config.toml
num_hidden_layers = 13
normalize_top_k = true
n_groups = 8
lr_router = 0.000598
num_key_value_heads = 2
rope_theta = 10000.0
rope_fraction = 1.0
optimizer = "adamw"
beta1 = 0.95
final_lr_fraction = 0.05
doc_mask = false
dataset = "wikipedia_en"
Below are experts of layer 9 (counted from 0) of a mixture-of-experts language model. Rows are named router (the router's row for the expert), gate (a neuron's input weights, with its number), up (a neuron's input weights, with its number) and show model dimensions 0-255. Each number is 200 + 20 x the weight over its row's rms, rounded and kept within 0 to 999.
Before each expert's rows: "mostly gets" lists some tokens that are sent to it at least half of the time; "gets" lists some tokens that make up at least twice as much of what it gets as of all text. This comes from a sample of Wikipedia text that the model never trained on. Tokens count by the router's weight.

# expert 20
mostly gets: " un", " dis", " re", "—", " “", "–"
gets: " ", "-", "\n", " (", " \"", "/"
router,208,209,216,167,186,198,205,180,190,189,199,204,178,173,198,209,185,205,198,237,218,210,178,211,195,197,157,219,223,185,201,173,212,212,205,182,163,196,185,233,190,216,193,212,194,199,172,193,252,226,202,195,208,198,200,228,185,190,210,211,207,202,203,188,185,194,187,231,204,210,188,177,225,202,222,240,184,204,221,177,218,196,243,225,194,240,210,205,197,203,211,181,230,204,239,190,181,216,180,208,213,186,193,208,194,184,185,177,196,197,179,198,164,209,216,178,167,190,215,235,174,212,230,204,178,206,188,207,192,168,201,201,198,176,194,201,198,220,189,229,172,195,212,201,201,227,189,191,209,179,169,217,178,191,201,198,196,200,167,167,221,224,196,180,208,191,224,197,166,224,199,208,194,160,210,224,184,208,159,202,178,187,193,183,225,220,228,192,197,226,181,187,169,198,221,205,154,197,233,202,143,226,212,179,193,194,191,174,183,229,188,185,202,199,188,197,193,171,215,176,173,211,219,208,200,221,216,221,105,208,188,203,247,176,204,192,198,218,203,173,234,206,219,199,208,206,177,201,212,245,202,176,203,155,196,171
gate0,208,235,175,199,226,166,208,216,188,230,212,230,225,209,198,236,203,173,177,202,231,215,191,197,196,209,179,218,173,206,221,207,211,183,197,188,215,215,167,176,168,226,154,182,251,234,199,226,208,200,191,209,202,168,140,196,213,233,189,197,181,206,211,207,170,193,139,222,208,195,186,191,203,242,206,211,182,231,205,184,226,226,219,237,204,198,208,198,186,187,164,182,204,192,246,202,200,249,222,139,213,161,185,202,201,204,228,212,198,208,151,179,175,201,206,180,204,171,204,198,184,200,213,188,195,203,205,200,210,191,219,206,193,169,189,206,194,172,196,194,180,186,225,192,220,177,194,203,163,185,209,228,227,209,210,203,201,211,186,190,204,226,232,220,191,210,184,228,213,175,200,211,204,200,221,180,193,218,194,198,195,232,200,155,189,189,212,194,193,193,194,216,231,189,187,215,213,210,223,167,224,185,192,186,214,190,253,203,172,193,209,187,214,188,191,217,180,199,197,219,200,208,222,188,212,191,224,186,210,192,211,171,203,167,179,208,190,203,182,161,198,168,212,203,206,236,197,178,202,214,187,186,187,235,222,205
up0,226,199,183,163,182,255,197,207,171,215,194,217,219,202,205,211,180,215,232,175,196,182,213,234,224,204,184,219,207,208,214,198,251,190,231,203,179,203,200,218,170,200,202,217,195,215,218,169,172,177,225,206,191,207,223,183,200,193,238,200,182,221,191,206,222,197,183,196,182,221,222,206,226,224,208,182,225,201,180,197,214,195,203,200,222,180,214,207,204,194,161,189,216,201,185,214,218,204,229,196,176,268,206,240,211,211,172,191,175,167,232,196,207,209,183,228,214,204,189,194,220,158,183,185,175,210,183,191,199,199,226,199,226,183,221,198,171,235,192,163,227,202,195,194,226,203,180,180,263,165,190,213,199,209,203,220,203,218,207,227,156,201,209,203,162,201,192,188,198,177,193,176,176,184,216,176,224,243,194,184,202,230,217,221,181,205,190,222,233,182,204,183,190,217,207,168,203,201,207,175,172,161,192,225,200,202,172,187,203,192,208,229,223,193,210,206,184,183,211,195,181,201,180,178,192,208,190,203,210,208,183,204,197,217,185,242,247,188,198,215,170,192,177,227,229,167,213,192,176,217,225,227,209,184,183,195

# expert 29
mostly gets: " Award", " Awards", " Nominated", " graduated", " University", " Medal"
gets: " in", "|", " at", " he", " of", " He"
router,187,194,162,225,189,192,197,184,175,211,215,179,205,206,212,222,223,187,187,169,196,192,188,217,169,192,181,215,189,219,207,209,187,198,170,205,206,204,173,186,219,204,200,213,207,186,181,199,207,202,204,218,197,168,194,225,262,212,190,208,183,188,196,223,220,206,164,203,227,206,200,197,166,201,185,246,194,177,221,191,220,202,171,202,232,187,184,157,201,185,217,203,196,212,244,211,153,188,216,184,238,227,190,162,197,187,177,180,214,239,194,222,189,219,151,219,209,213,213,185,201,148,231,231,198,218,192,215,216,214,216,210,166,216,239,164,188,237,216,202,184,197,197,227,196,219,197,197,175,191,183,211,216,232,223,221,199,201,192,201,206,208,219,220,207,171,213,216,203,217,199,231,200,208,160,185,175,236,189,213,206,234,192,216,198,197,194,221,166,177,225,224,180,193,243,209,235,189,196,210,208,174,195,189,231,229,240,196,208,237,227,204,238,197,182,226,215,177,184,225,228,209,233,202,229,188,203,227,223,180,167,198,230,198,189,219,202,168,204,198,192,218,230,221,194,193,194,204,192,218,209,202,202,212,206,211
gate0,188,234,151,193,187,212,180,199,205,170,184,220,222,203,176,190,201,178,218,220,232,205,222,197,180,208,213,225,212,218,215,219,179,176,214,237,215,230,168,219,219,245,167,181,181,216,180,206,215,226,182,164,220,182,203,161,191,208,204,195,185,202,213,211,194,198,183,228,211,190,231,203,190,191,180,203,208,250,197,227,193,203,183,224,189,235,189,202,174,218,216,200,211,197,232,247,191,226,208,149,171,213,203,193,207,206,197,199,214,172,198,179,186,192,175,209,212,188,173,190,208,206,219,223,221,183,200,200,214,209,168,199,197,186,197,206,203,230,221,188,193,210,211,196,235,212,175,264,217,204,204,199,224,191,170,234,213,179,205,190,202,168,218,174,193,195,194,189,170,204,194,199,198,193,180,183,180,199,195,162,189,210,215,208,232,235,195,179,199,181,218,185,206,161,227,163,171,198,195,186,189,192,245,213,205,216,197,186,201,206,169,179,191,206,209,173,203,208,187,177,188,235,225,187,179,197,241,187,219,191,206,212,186,227,158,179,201,207,192,248,233,223,191,189,191,231,199,215,192,169,164,203,204,169,224,212
up0,202,167,209,209,207,223,179,226,211,217,206,178,220,215,190,209,222,214,181,196,218,231,193,167,215,183,208,216,217,234,212,220,183,212,204,196,195,206,167,185,199,183,198,196,235,209,216,216,186,186,191,247,211,196,192,173,200,220,181,199,232,208,202,167,136,214,171,201,179,198,200,237,190,202,204,210,211,217,197,192,201,201,185,202,231,199,218,176,191,200,216,182,191,219,199,193,196,186,218,222,202,155,201,190,188,190,197,231,212,230,202,208,218,208,173,178,281,235,208,162,178,195,220,199,169,177,253,184,170,185,194,228,207,236,179,189,209,182,170,221,189,207,177,227,212,214,191,179,205,226,197,208,222,170,226,179,212,171,180,167,252,222,212,182,191,204,188,228,197,207,171,179,198,210,230,193,210,205,178,208,199,215,219,204,213,185,215,166,188,168,196,191,181,201,230,224,185,184,205,183,190,203,227,219,179,190,223,194,209,215,206,226,213,199,214,253,181,174,223,214,186,210,199,191,203,200,200,213,182,239,203,167,214,226,223,234,204,210,198,184,190,223,200,227,174,207,178,215,200,225,187,167,170,216,212,187

# expert 25
mostly gets: " acid", " disease", " alcohol", " cancer", " neuro", " protein"
gets: "\n", ";", ")", " (", "al", "ic"
router,207,193,179,218,192,208,225,225,215,228,216,180,211,173,199,182,226,207,213,185,210,184,214,196,207,233,228,205,199,216,201,232,193,191,198,197,178,207,195,208,204,180,206,194,207,185,198,211,184,181,175,158,194,180,190,211,190,209,204,163,171,227,216,136,203,176,194,217,177,204,214,185,204,225,206,208,220,218,205,184,193,182,197,202,209,218,212,244,213,155,222,181,206,192,207,204,192,241,214,167,232,225,197,195,198,196,182,192,200,190,218,219,190,185,192,200,219,187,195,210,192,187,185,204,213,190,228,200,217,188,206,206,221,188,203,205,229,171,204,212,205,185,200,153,209,200,249,224,195,193,212,210,195,251,169,190,214,200,201,214,204,217,187,196,202,196,219,182,211,164,232,156,200,224,207,184,226,216,162,196,224,185,217,139,197,207,211,212,207,174,185,215,180,199,227,169,189,194,220,253,209,229,210,181,220,218,237,207,196,213,235,219,217,198,235,235,159,184,187,221,197,220,167,221,209,182,217,208,177,182,187,201,184,188,201,202,196,232,173,175,186,254,184,215,219,226,196,222,221,238,240,181,231,226,196,204
gate0,214,188,190,200,195,215,179,219,183,202,215,180,217,209,204,185,201,188,174,204,190,214,193,189,192,170,209,212,167,221,166,199,194,211,196,181,189,200,169,215,170,234,192,209,189,199,177,202,208,210,165,200,209,186,196,211,192,221,166,216,193,218,230,241,170,213,176,217,180,190,224,210,183,172,185,208,215,231,170,216,204,218,192,208,212,216,209,174,224,205,173,249,191,217,210,215,210,213,184,221,205,168,225,222,185,162,225,228,207,187,221,227,226,171,143,205,219,201,137,206,197,226,191,238,185,187,191,197,178,216,200,194,231,184,234,151,221,200,226,199,206,205,201,218,208,187,189,173,202,227,185,184,187,210,212,201,176,173,196,251,249,231,174,189,212,226,170,190,220,197,200,197,224,214,170,222,209,197,213,201,163,168,200,202,197,196,183,214,236,210,223,182,222,192,207,250,179,191,209,195,212,191,199,200,137,199,212,193,181,231,171,196,207,221,224,201,199,190,212,167,203,225,223,207,214,192,187,175,193,208,196,216,226,220,211,207,208,228,193,183,226,192,201,181,197,227,183,190,204,184,195,202,182,173,238,200
up0,194,224,256,217,195,192,193,208,164,211,183,206,239,200,213,225,175,171,190,212,210,193,201,228,238,190,214,161,168,218,223,175,182,177,208,231,214,191,163,170,204,187,214,192,194,201,148,212,198,189,179,216,211,199,191,192,163,222,180,190,168,221,196,212,216,182,229,212,212,215,199,214,250,200,181,184,203,224,173,189,210,208,148,233,200,187,193,207,191,219,204,199,163,204,207,197,200,192,200,205,180,191,183,233,195,216,198,212,225,207,193,212,204,183,243,196,201,187,214,239,226,232,205,240,206,219,169,174,175,232,189,177,203,193,205,202,197,213,236,189,172,209,215,209,218,220,204,184,179,226,226,162,178,212,206,187,208,194,203,186,166,181,169,233,183,176,183,183,201,194,210,221,190,201,201,203,197,202,213,200,205,220,182,225,206,220,200,190,201,213,187,211,158,204,182,215,200,197,175,207,181,218,205,202,234,197,203,194,175,140,177,217,219,162,221,189,203,196,209,189,172,207,183,247,206,235,191,215,157,200,197,173,196,209,248,228,217,204,205,195,198,204,225,187,190,198,203,189,186,216,197,180,163,204,213,239

# expert 21
mostly gets: " species", " Genus", " MPC", "idae", "ensis", " genus"
gets: "\n", " species", "nia", "ucci", " P", " Genus"
router,184,159,187,200,177,196,195,209,239,228,192,192,223,182,202,190,171,172,177,205,190,202,226,213,209,233,197,187,165,205,212,220,228,176,186,218,183,199,180,202,200,195,208,187,220,183,201,163,186,186,183,160,157,179,171,215,218,206,202,174,202,219,159,188,197,184,231,206,187,192,193,211,200,172,216,190,206,186,194,199,164,202,185,178,187,194,203,178,197,198,213,156,223,211,224,226,197,214,188,235,199,228,156,216,202,163,213,165,223,192,217,233,196,201,203,198,219,224,203,212,187,184,212,199,211,212,231,197,187,198,222,199,240,192,186,199,167,216,216,202,218,205,219,200,224,190,231,205,205,216,225,270,172,198,181,206,193,199,199,197,211,188,193,236,215,205,235,185,203,189,194,195,218,201,171,200,210,208,209,219,220,197,211,193,174,209,170,226,225,169,202,185,200,222,179,163,175,199,220,227,208,190,201,210,191,239,117,197,179,170,232,171,205,190,168,181,187,205,195,208,197,202,174,224,224,216,191,189,223,204,201,194,206,209,226,162,168,220,206,189,227,211,206,208,196,189,238,203,189,194,232,225,234,191,176,188
gate0,184,208,185,191,212,185,178,221,188,211,224,171,196,182,203,213,197,221,221,211,234,188,202,215,190,195,220,216,220,207,197,182,224,213,218,204,194,214,207,194,213,199,198,188,195,187,163,222,193,214,211,177,229,221,195,219,193,173,209,242,237,210,192,199,192,195,186,216,188,203,240,210,226,217,197,198,203,154,201,205,215,209,202,227,201,197,206,201,179,169,192,196,224,180,175,199,224,211,205,216,227,232,198,189,224,168,205,206,230,213,168,202,199,188,177,173,178,220,167,187,167,193,229,230,176,159,171,178,206,171,220,213,240,171,205,199,235,214,187,195,206,216,202,235,210,181,195,191,224,182,181,240,208,183,198,209,182,186,208,202,187,198,167,186,187,194,177,230,215,185,223,178,215,230,189,194,213,187,252,159,177,196,162,177,197,236,208,173,213,190,232,189,217,193,192,207,171,212,193,149,173,233,214,196,226,201,206,177,210,221,218,218,228,190,167,147,206,212,199,200,217,209,216,238,201,238,206,207,209,216,195,216,205,206,187,231,178,226,190,180,211,201,210,183,263,188,215,235,194,226,216,222,216,197,208,233
up0,196,201,172,189,178,165,206,226,202,212,188,193,232,192,204,212,192,183,211,201,232,205,221,165,228,171,223,177,199,194,193,183,230,176,215,196,211,200,195,204,213,160,194,225,198,189,222,204,227,182,233,198,207,269,199,177,175,208,224,170,175,182,202,207,245,179,192,216,179,182,203,226,177,198,199,196,212,172,186,177,219,200,234,211,202,235,163,171,195,236,208,187,213,220,196,182,177,208,202,196,222,205,208,208,227,178,187,211,227,187,213,197,205,215,186,203,183,169,173,173,167,182,199,210,174,198,182,213,196,171,217,184,218,165,216,179,219,228,212,213,174,224,172,217,187,231,223,186,201,168,214,196,211,190,225,233,198,187,206,193,178,200,189,204,173,215,208,220,170,240,174,223,205,173,206,216,184,190,205,201,182,192,196,214,216,182,180,181,198,217,199,202,195,188,219,221,178,182,177,211,204,221,171,196,177,182,232,178,220,224,193,172,187,199,184,205,242,215,197,209,206,184,188,231,164,205,196,203,158,224,214,186,197,226,203,218,217,194,155,178,210,206,176,162,200,208,235,164,196,194,221,152,181,202,221,160

# expert 15
mostly gets: " JPL", "′", " Goals", " UTC", "|---|", "AZE"
gets: " |", " ", "==", "|", " (", "==="
router,202,196,202,180,238,226,180,207,197,202,214,173,217,179,184,172,214,220,212,220,197,201,190,226,207,202,202,234,182,211,212,214,201,204,191,193,160,191,221,196,203,229,193,230,167,217,203,212,200,176,178,204,198,221,199,171,207,237,185,201,201,193,244,193,192,230,191,223,210,233,229,186,224,191,216,200,219,262,195,198,191,203,172,222,234,209,199,226,198,235,209,201,167,218,192,177,200,188,192,192,207,212,175,173,197,204,216,187,226,180,168,203,175,221,177,222,215,207,186,176,210,195,219,210,206,171,229,178,254,183,219,177,197,179,211,203,199,196,231,214,208,215,195,232,212,218,272,200,194,205,204,215,215,212,196,198,194,200,187,192,179,208,183,242,179,193,224,197,231,211,187,208,213,163,183,211,191,200,196,212,221,235,181,194,183,207,222,206,165,195,215,176,255,166,152,196,188,192,193,200,211,158,187,202,205,211,214,198,189,207,192,213,212,172,216,205,189,146,233,174,201,187,200,172,210,219,234,194,213,222,197,193,226,174,211,207,215,179,196,168,210,219,222,251,187,210,232,202,171,188,195,223,178,180,211,204
gate0,164,231,184,236,204,182,173,208,217,167,215,163,221,221,182,194,201,215,204,194,190,176,213,156,163,193,215,214,201,204,216,223,211,218,205,193,182,160,219,211,226,153,206,222,192,204,202,208,211,163,210,211,187,192,197,179,235,204,183,181,198,194,195,239,217,175,200,204,218,213,191,212,245,250,180,204,213,171,194,231,193,197,207,156,185,201,209,216,212,189,199,180,197,191,188,192,222,216,197,196,162,215,217,174,207,212,194,205,212,200,217,234,164,159,185,230,193,212,187,220,205,185,201,213,187,198,212,212,202,214,156,209,205,197,206,221,218,195,166,225,230,196,221,209,211,199,190,192,187,200,188,178,193,192,209,192,193,208,257,188,231,216,226,206,225,232,165,208,225,219,199,194,184,200,199,239,207,194,208,221,189,217,162,205,224,212,231,171,213,184,170,225,224,198,219,202,205,178,192,187,234,175,205,201,199,205,209,238,223,196,228,203,235,197,191,176,211,214,177,170,255,236,238,202,199,219,196,231,188,207,183,212,205,216,184,225,208,193,206,183,211,246,190,205,165,214,210,221,206,182,240,216,191,197,209,181
up0,198,197,214,206,176,237,155,171,222,208,166,242,231,197,221,199,230,205,200,194,195,215,160,191,211,188,189,207,215,173,194,180,215,177,196,208,236,254,175,227,177,180,215,178,187,185,176,186,185,194,200,165,189,256,191,221,204,200,220,211,168,172,232,189,201,230,188,203,199,192,179,217,170,173,205,216,193,229,203,215,214,227,161,233,191,222,205,228,167,210,195,162,221,213,182,189,202,211,204,213,224,189,178,224,211,174,213,176,181,228,217,212,199,250,217,206,220,203,195,182,197,221,225,174,162,221,181,212,185,198,193,188,164,208,229,212,191,200,201,182,222,203,212,176,209,191,223,237,242,208,202,204,214,200,222,201,228,192,212,213,218,201,214,169,201,200,212,209,178,184,229,206,216,204,205,192,172,219,218,186,197,179,226,197,185,200,218,202,214,214,219,186,192,211,188,239,181,210,183,213,194,222,173,209,190,200,184,186,190,203,229,196,232,212,173,201,181,202,178,239,203,165,205,178,200,174,204,169,177,221,202,211,207,211,217,182,187,196,244,210,176,209,186,208,185,175,230,209,233,212,190,186,158,238,214,185

# expert 11
mostly gets: "    ", "=", " †", " (\"", " \"", "-"
gets: "\n", "-", " \"", "|", "==", "==="
router,234,186,185,204,148,170,200,188,207,223,214,201,160,229,225,191,207,238,174,237,213,211,221,178,199,183,186,190,209,166,165,231,230,195,227,194,156,189,183,192,186,209,223,214,151,202,223,202,169,198,227,243,175,202,182,222,209,209,190,253,200,189,200,192,195,209,215,197,220,217,210,233,191,143,182,254,208,155,185,205,245,199,194,171,171,221,188,203,209,196,202,159,204,223,180,224,191,217,214,209,201,186,172,205,204,186,219,177,209,205,199,200,191,208,219,220,125,204,171,219,182,196,210,202,230,191,207,213,216,201,207,187,217,191,223,208,237,216,218,217,200,194,212,203,186,193,204,203,210,172,177,203,219,182,226,196,223,200,210,198,214,199,198,198,210,167,196,192,189,199,190,191,168,209,231,191,189,192,218,215,170,184,182,183,210,204,214,224,207,181,207,219,224,178,203,197,188,197,210,182,235,202,226,190,219,223,203,208,207,192,204,225,209,193,198,178,201,164,210,163,210,173,190,206,226,213,233,197,183,196,186,244,247,180,226,189,202,219,192,218,190,202,211,199,218,222,206,198,177,202,201,189,216,180,212,219
gate0,190,213,198,220,210,182,211,227,213,203,191,205,172,236,221,168,211,224,192,160,187,193,190,205,205,196,218,213,202,199,241,251,216,195,163,216,179,159,236,146,204,210,178,209,178,174,196,213,195,191,201,196,249,179,198,202,189,198,186,228,241,173,212,190,235,180,158,224,197,214,177,233,190,212,193,200,219,198,191,226,183,210,226,180,200,207,194,220,236,186,197,179,179,182,163,187,187,179,247,174,184,164,203,221,189,181,177,229,190,219,186,201,193,221,201,146,188,238,182,156,203,214,220,178,224,228,206,171,219,195,167,221,192,192,200,187,162,228,191,193,210,168,208,209,184,221,240,173,182,193,191,228,182,222,185,197,211,215,187,184,170,215,191,210,206,215,201,222,196,183,215,213,235,188,205,206,198,186,205,167,215,209,200,215,169,222,214,212,188,211,226,198,212,194,183,202,182,173,214,182,207,199,178,178,202,189,191,209,203,181,188,205,215,229,223,216,187,201,203,214,192,181,215,207,222,240,216,230,183,198,185,197,214,188,213,161,215,183,240,219,194,199,229,224,204,234,196,196,222,193,180,193,196,181,189,180
up0,188,189,188,188,182,193,213,210,209,208,188,186,191,186,179,212,196,213,202,171,184,180,209,200,190,197,223,201,155,191,223,192,192,210,210,207,213,197,193,215,208,209,175,215,199,181,248,146,181,204,186,203,191,172,211,240,190,208,185,217,179,187,178,202,177,159,176,207,194,227,238,184,194,181,222,196,191,206,182,166,206,221,187,210,196,199,177,229,231,193,178,190,225,218,211,228,211,203,179,176,238,195,209,195,175,187,192,224,215,204,205,217,191,190,215,205,193,199,204,225,214,200,155,203,222,220,193,186,219,184,194,197,185,178,197,202,205,219,171,210,187,183,191,215,189,180,229,182,179,172,212,229,203,165,206,201,195,175,198,210,178,186,237,199,208,209,246,174,206,241,187,188,192,200,212,204,231,172,185,206,182,191,210,229,213,180,207,192,196,162,230,194,205,205,200,224,213,189,225,221,263,188,199,235,166,237,141,213,197,196,170,168,223,244,216,180,237,174,197,203,180,200,201,230,196,217,208,181,238,203,172,231,209,203,201,188,215,195,168,228,219,175,203,213,192,208,195,215,162,233,172,212,200,240,232,165

# expert 1
mostly gets: " 1–2;", " pm", " tornado", " Tokyo", " 15,", "น"
gets: " |", ";", "'", "\"", " –", " at"
router,226,205,207,189,201,201,198,175,174,192,184,200,209,183,219,191,188,189,188,203,190,182,198,224,156,194,209,215,222,198,159,193,218,202,237,162,246,191,162,184,197,249,196,226,227,221,207,185,234,223,210,192,206,195,232,188,212,152,197,207,198,190,190,183,188,193,177,222,192,171,218,219,165,207,204,189,176,191,190,204,199,189,182,189,222,203,149,179,170,201,183,236,211,212,183,179,197,203,194,191,179,204,210,188,173,215,184,175,183,187,164,202,205,210,206,181,217,205,241,187,208,205,165,213,219,219,191,219,203,243,197,199,206,222,186,199,213,178,239,184,203,196,185,177,194,221,270,185,191,183,209,209,237,202,211,183,184,199,238,208,161,198,209,191,142,216,183,197,200,205,184,226,194,199,210,167,196,209,195,214,197,173,224,229,222,190,200,192,173,164,204,199,203,191,225,226,152,210,196,226,201,215,199,218,206,178,198,210,234,189,172,184,186,202,186,203,191,121,204,211,190,233,191,179,178,223,192,190,236,194,182,211,220,207,169,181,184,183,208,205,207,180,200,200,177,209,180,166,209,208,190,202,197,202,203,201
gate0,199,226,200,183,210,216,194,176,164,207,195,211,177,189,214,212,179,178,231,186,227,196,168,225,191,191,203,185,218,216,170,165,197,202,227,205,214,200,215,149,205,218,205,186,202,220,202,210,234,237,216,196,196,222,197,213,181,231,205,197,205,201,181,204,143,201,219,183,189,194,194,237,180,218,207,195,167,218,197,200,222,187,206,196,198,216,184,186,160,173,182,206,187,214,218,190,210,228,193,193,215,191,206,194,192,201,192,172,187,174,215,174,239,241,222,237,211,191,197,206,205,189,205,211,156,177,231,182,207,208,202,200,189,188,236,219,214,180,225,152,189,186,200,158,176,234,183,186,215,182,198,183,183,209,216,212,244,240,211,178,209,176,220,186,207,240,224,238,203,175,216,154,207,227,217,181,192,180,204,242,209,163,211,186,202,154,205,223,205,232,187,216,202,191,222,224,207,205,213,229,183,199,224,224,176,211,169,200,220,214,171,214,212,230,204,219,210,196,200,194,228,187,212,168,172,190,208,195,211,199,210,208,171,211,205,222,210,215,152,217,170,173,213,190,212,204,216,203,200,233,211,206,186,209,212,173
up0,182,200,224,164,202,217,218,165,162,195,226,220,151,178,211,212,186,238,216,225,201,180,225,186,205,231,200,205,198,198,165,185,190,205,236,196,202,194,181,194,209,208,184,200,226,217,186,206,201,230,212,178,162,205,208,229,221,218,165,189,219,194,210,189,184,205,196,190,189,188,188,225,225,219,179,209,187,185,220,172,231,206,203,178,202,237,204,181,170,206,168,163,182,202,169,165,226,217,186,200,174,207,212,179,216,202,222,151,187,200,234,207,197,211,226,211,181,187,186,205,216,184,193,189,215,198,206,222,199,187,224,191,178,200,206,212,210,186,203,179,204,202,214,172,179,211,198,185,222,197,165,204,229,186,169,192,184,197,228,179,210,203,225,217,215,212,172,222,218,232,198,173,141,208,167,205,213,213,204,199,218,161,200,199,211,206,201,216,192,214,203,202,234,221,215,215,219,192,185,199,208,186,208,224,218,237,166,216,186,200,192,226,212,249,190,190,202,210,190,194,213,207,174,185,190,191,189,165,216,261,236,198,218,235,210,163,197,180,182,190,192,208,191,203,221,190,250,196,204,184,181,223,245,231,238,198

# expert 2
mostly gets: " Route", " 13;", " 5;", " 0;", " SR", " 17;"
gets: " |", "|", ";", "N", " /", " November"
router,199,206,211,202,158,150,213,193,213,184,232,208,241,200,195,171,223,195,226,204,210,214,199,184,164,187,238,159,229,176,193,190,166,221,191,176,247,194,220,185,213,214,180,194,229,207,203,189,197,202,216,199,196,209,198,227,164,153,184,168,187,211,196,215,193,207,194,217,190,179,228,176,205,208,162,188,206,188,195,201,189,186,196,196,230,211,206,212,206,195,193,206,191,199,200,222,237,182,201,200,177,185,231,207,174,218,211,200,207,191,214,217,190,185,201,223,200,174,196,173,214,212,204,151,174,195,218,188,173,232,231,177,210,205,203,211,209,182,202,226,167,214,221,196,209,231,234,217,221,232,205,191,201,207,190,176,211,201,206,184,193,204,185,222,164,193,216,211,186,159,198,187,160,202,182,212,220,181,209,175,177,205,187,151,213,185,210,185,224,189,202,223,244,194,192,188,139,199,232,220,217,197,218,209,223,198,190,185,183,215,200,173,185,180,198,203,162,138,219,230,195,190,193,204,200,172,195,216,206,197,205,153,192,211,229,216,236,194,208,187,217,200,194,219,154,168,197,205,207,195,187,172,204,228,187,213
gate0,164,200,230,204,208,223,216,219,208,188,193,207,188,220,222,220,198,221,154,199,222,202,210,226,212,205,182,212,195,215,224,208,203,214,184,180,203,217,180,217,204,223,246,205,197,210,187,212,211,209,176,185,214,201,198,201,215,183,207,213,177,213,208,221,169,211,209,172,156,192,211,210,208,174,228,214,204,200,197,172,231,169,251,212,172,227,199,192,215,203,204,220,184,169,235,213,204,197,200,193,215,193,176,219,200,200,220,192,158,227,193,252,205,170,201,188,209,226,226,180,171,210,225,198,206,204,206,206,217,188,183,239,161,187,180,183,205,212,217,195,214,163,209,213,187,183,219,191,182,198,175,190,203,193,218,203,242,230,238,179,189,194,206,159,199,215,174,226,202,191,189,225,227,202,171,203,205,236,184,207,199,230,203,154,156,211,189,264,183,203,207,196,224,213,211,224,218,257,204,163,199,213,179,221,219,175,199,190,224,202,224,225,186,188,204,211,202,188,143,196,175,214,237,240,189,169,208,180,211,224,208,190,207,208,215,231,200,196,197,188,218,202,179,179,191,206,236,183,203,208,199,200,200,208,212,211
up0,199,202,222,207,199,209,195,227,203,223,203,180,208,217,193,245,243,197,178,205,186,217,249,210,205,226,207,196,206,229,225,180,163,222,215,216,200,218,225,205,219,203,211,185,230,228,170,222,176,183,194,169,193,200,174,219,194,218,208,215,159,197,200,195,170,202,197,195,189,200,207,196,199,202,188,226,196,193,215,187,189,179,194,175,202,196,211,163,235,202,199,206,158,165,200,209,228,195,186,179,188,170,191,155,218,180,227,226,178,186,170,198,207,206,218,204,211,200,211,146,209,196,213,208,173,185,217,183,196,223,228,176,189,169,177,173,233,214,181,178,193,176,240,208,203,156,213,210,213,208,212,234,223,216,242,216,204,183,223,220,168,206,201,202,179,203,191,206,191,229,170,214,223,217,203,233,190,175,150,229,189,174,235,176,200,206,219,182,213,202,203,204,179,215,178,204,206,202,214,209,221,208,197,180,164,208,230,191,200,231,193,201,207,165,178,216,196,198,205,178,195,185,197,194,234,184,230,199,217,176,188,196,192,217,204,193,201,160,227,180,236,188,177,212,188,215,167,189,228,181,164,197,168,176,175,175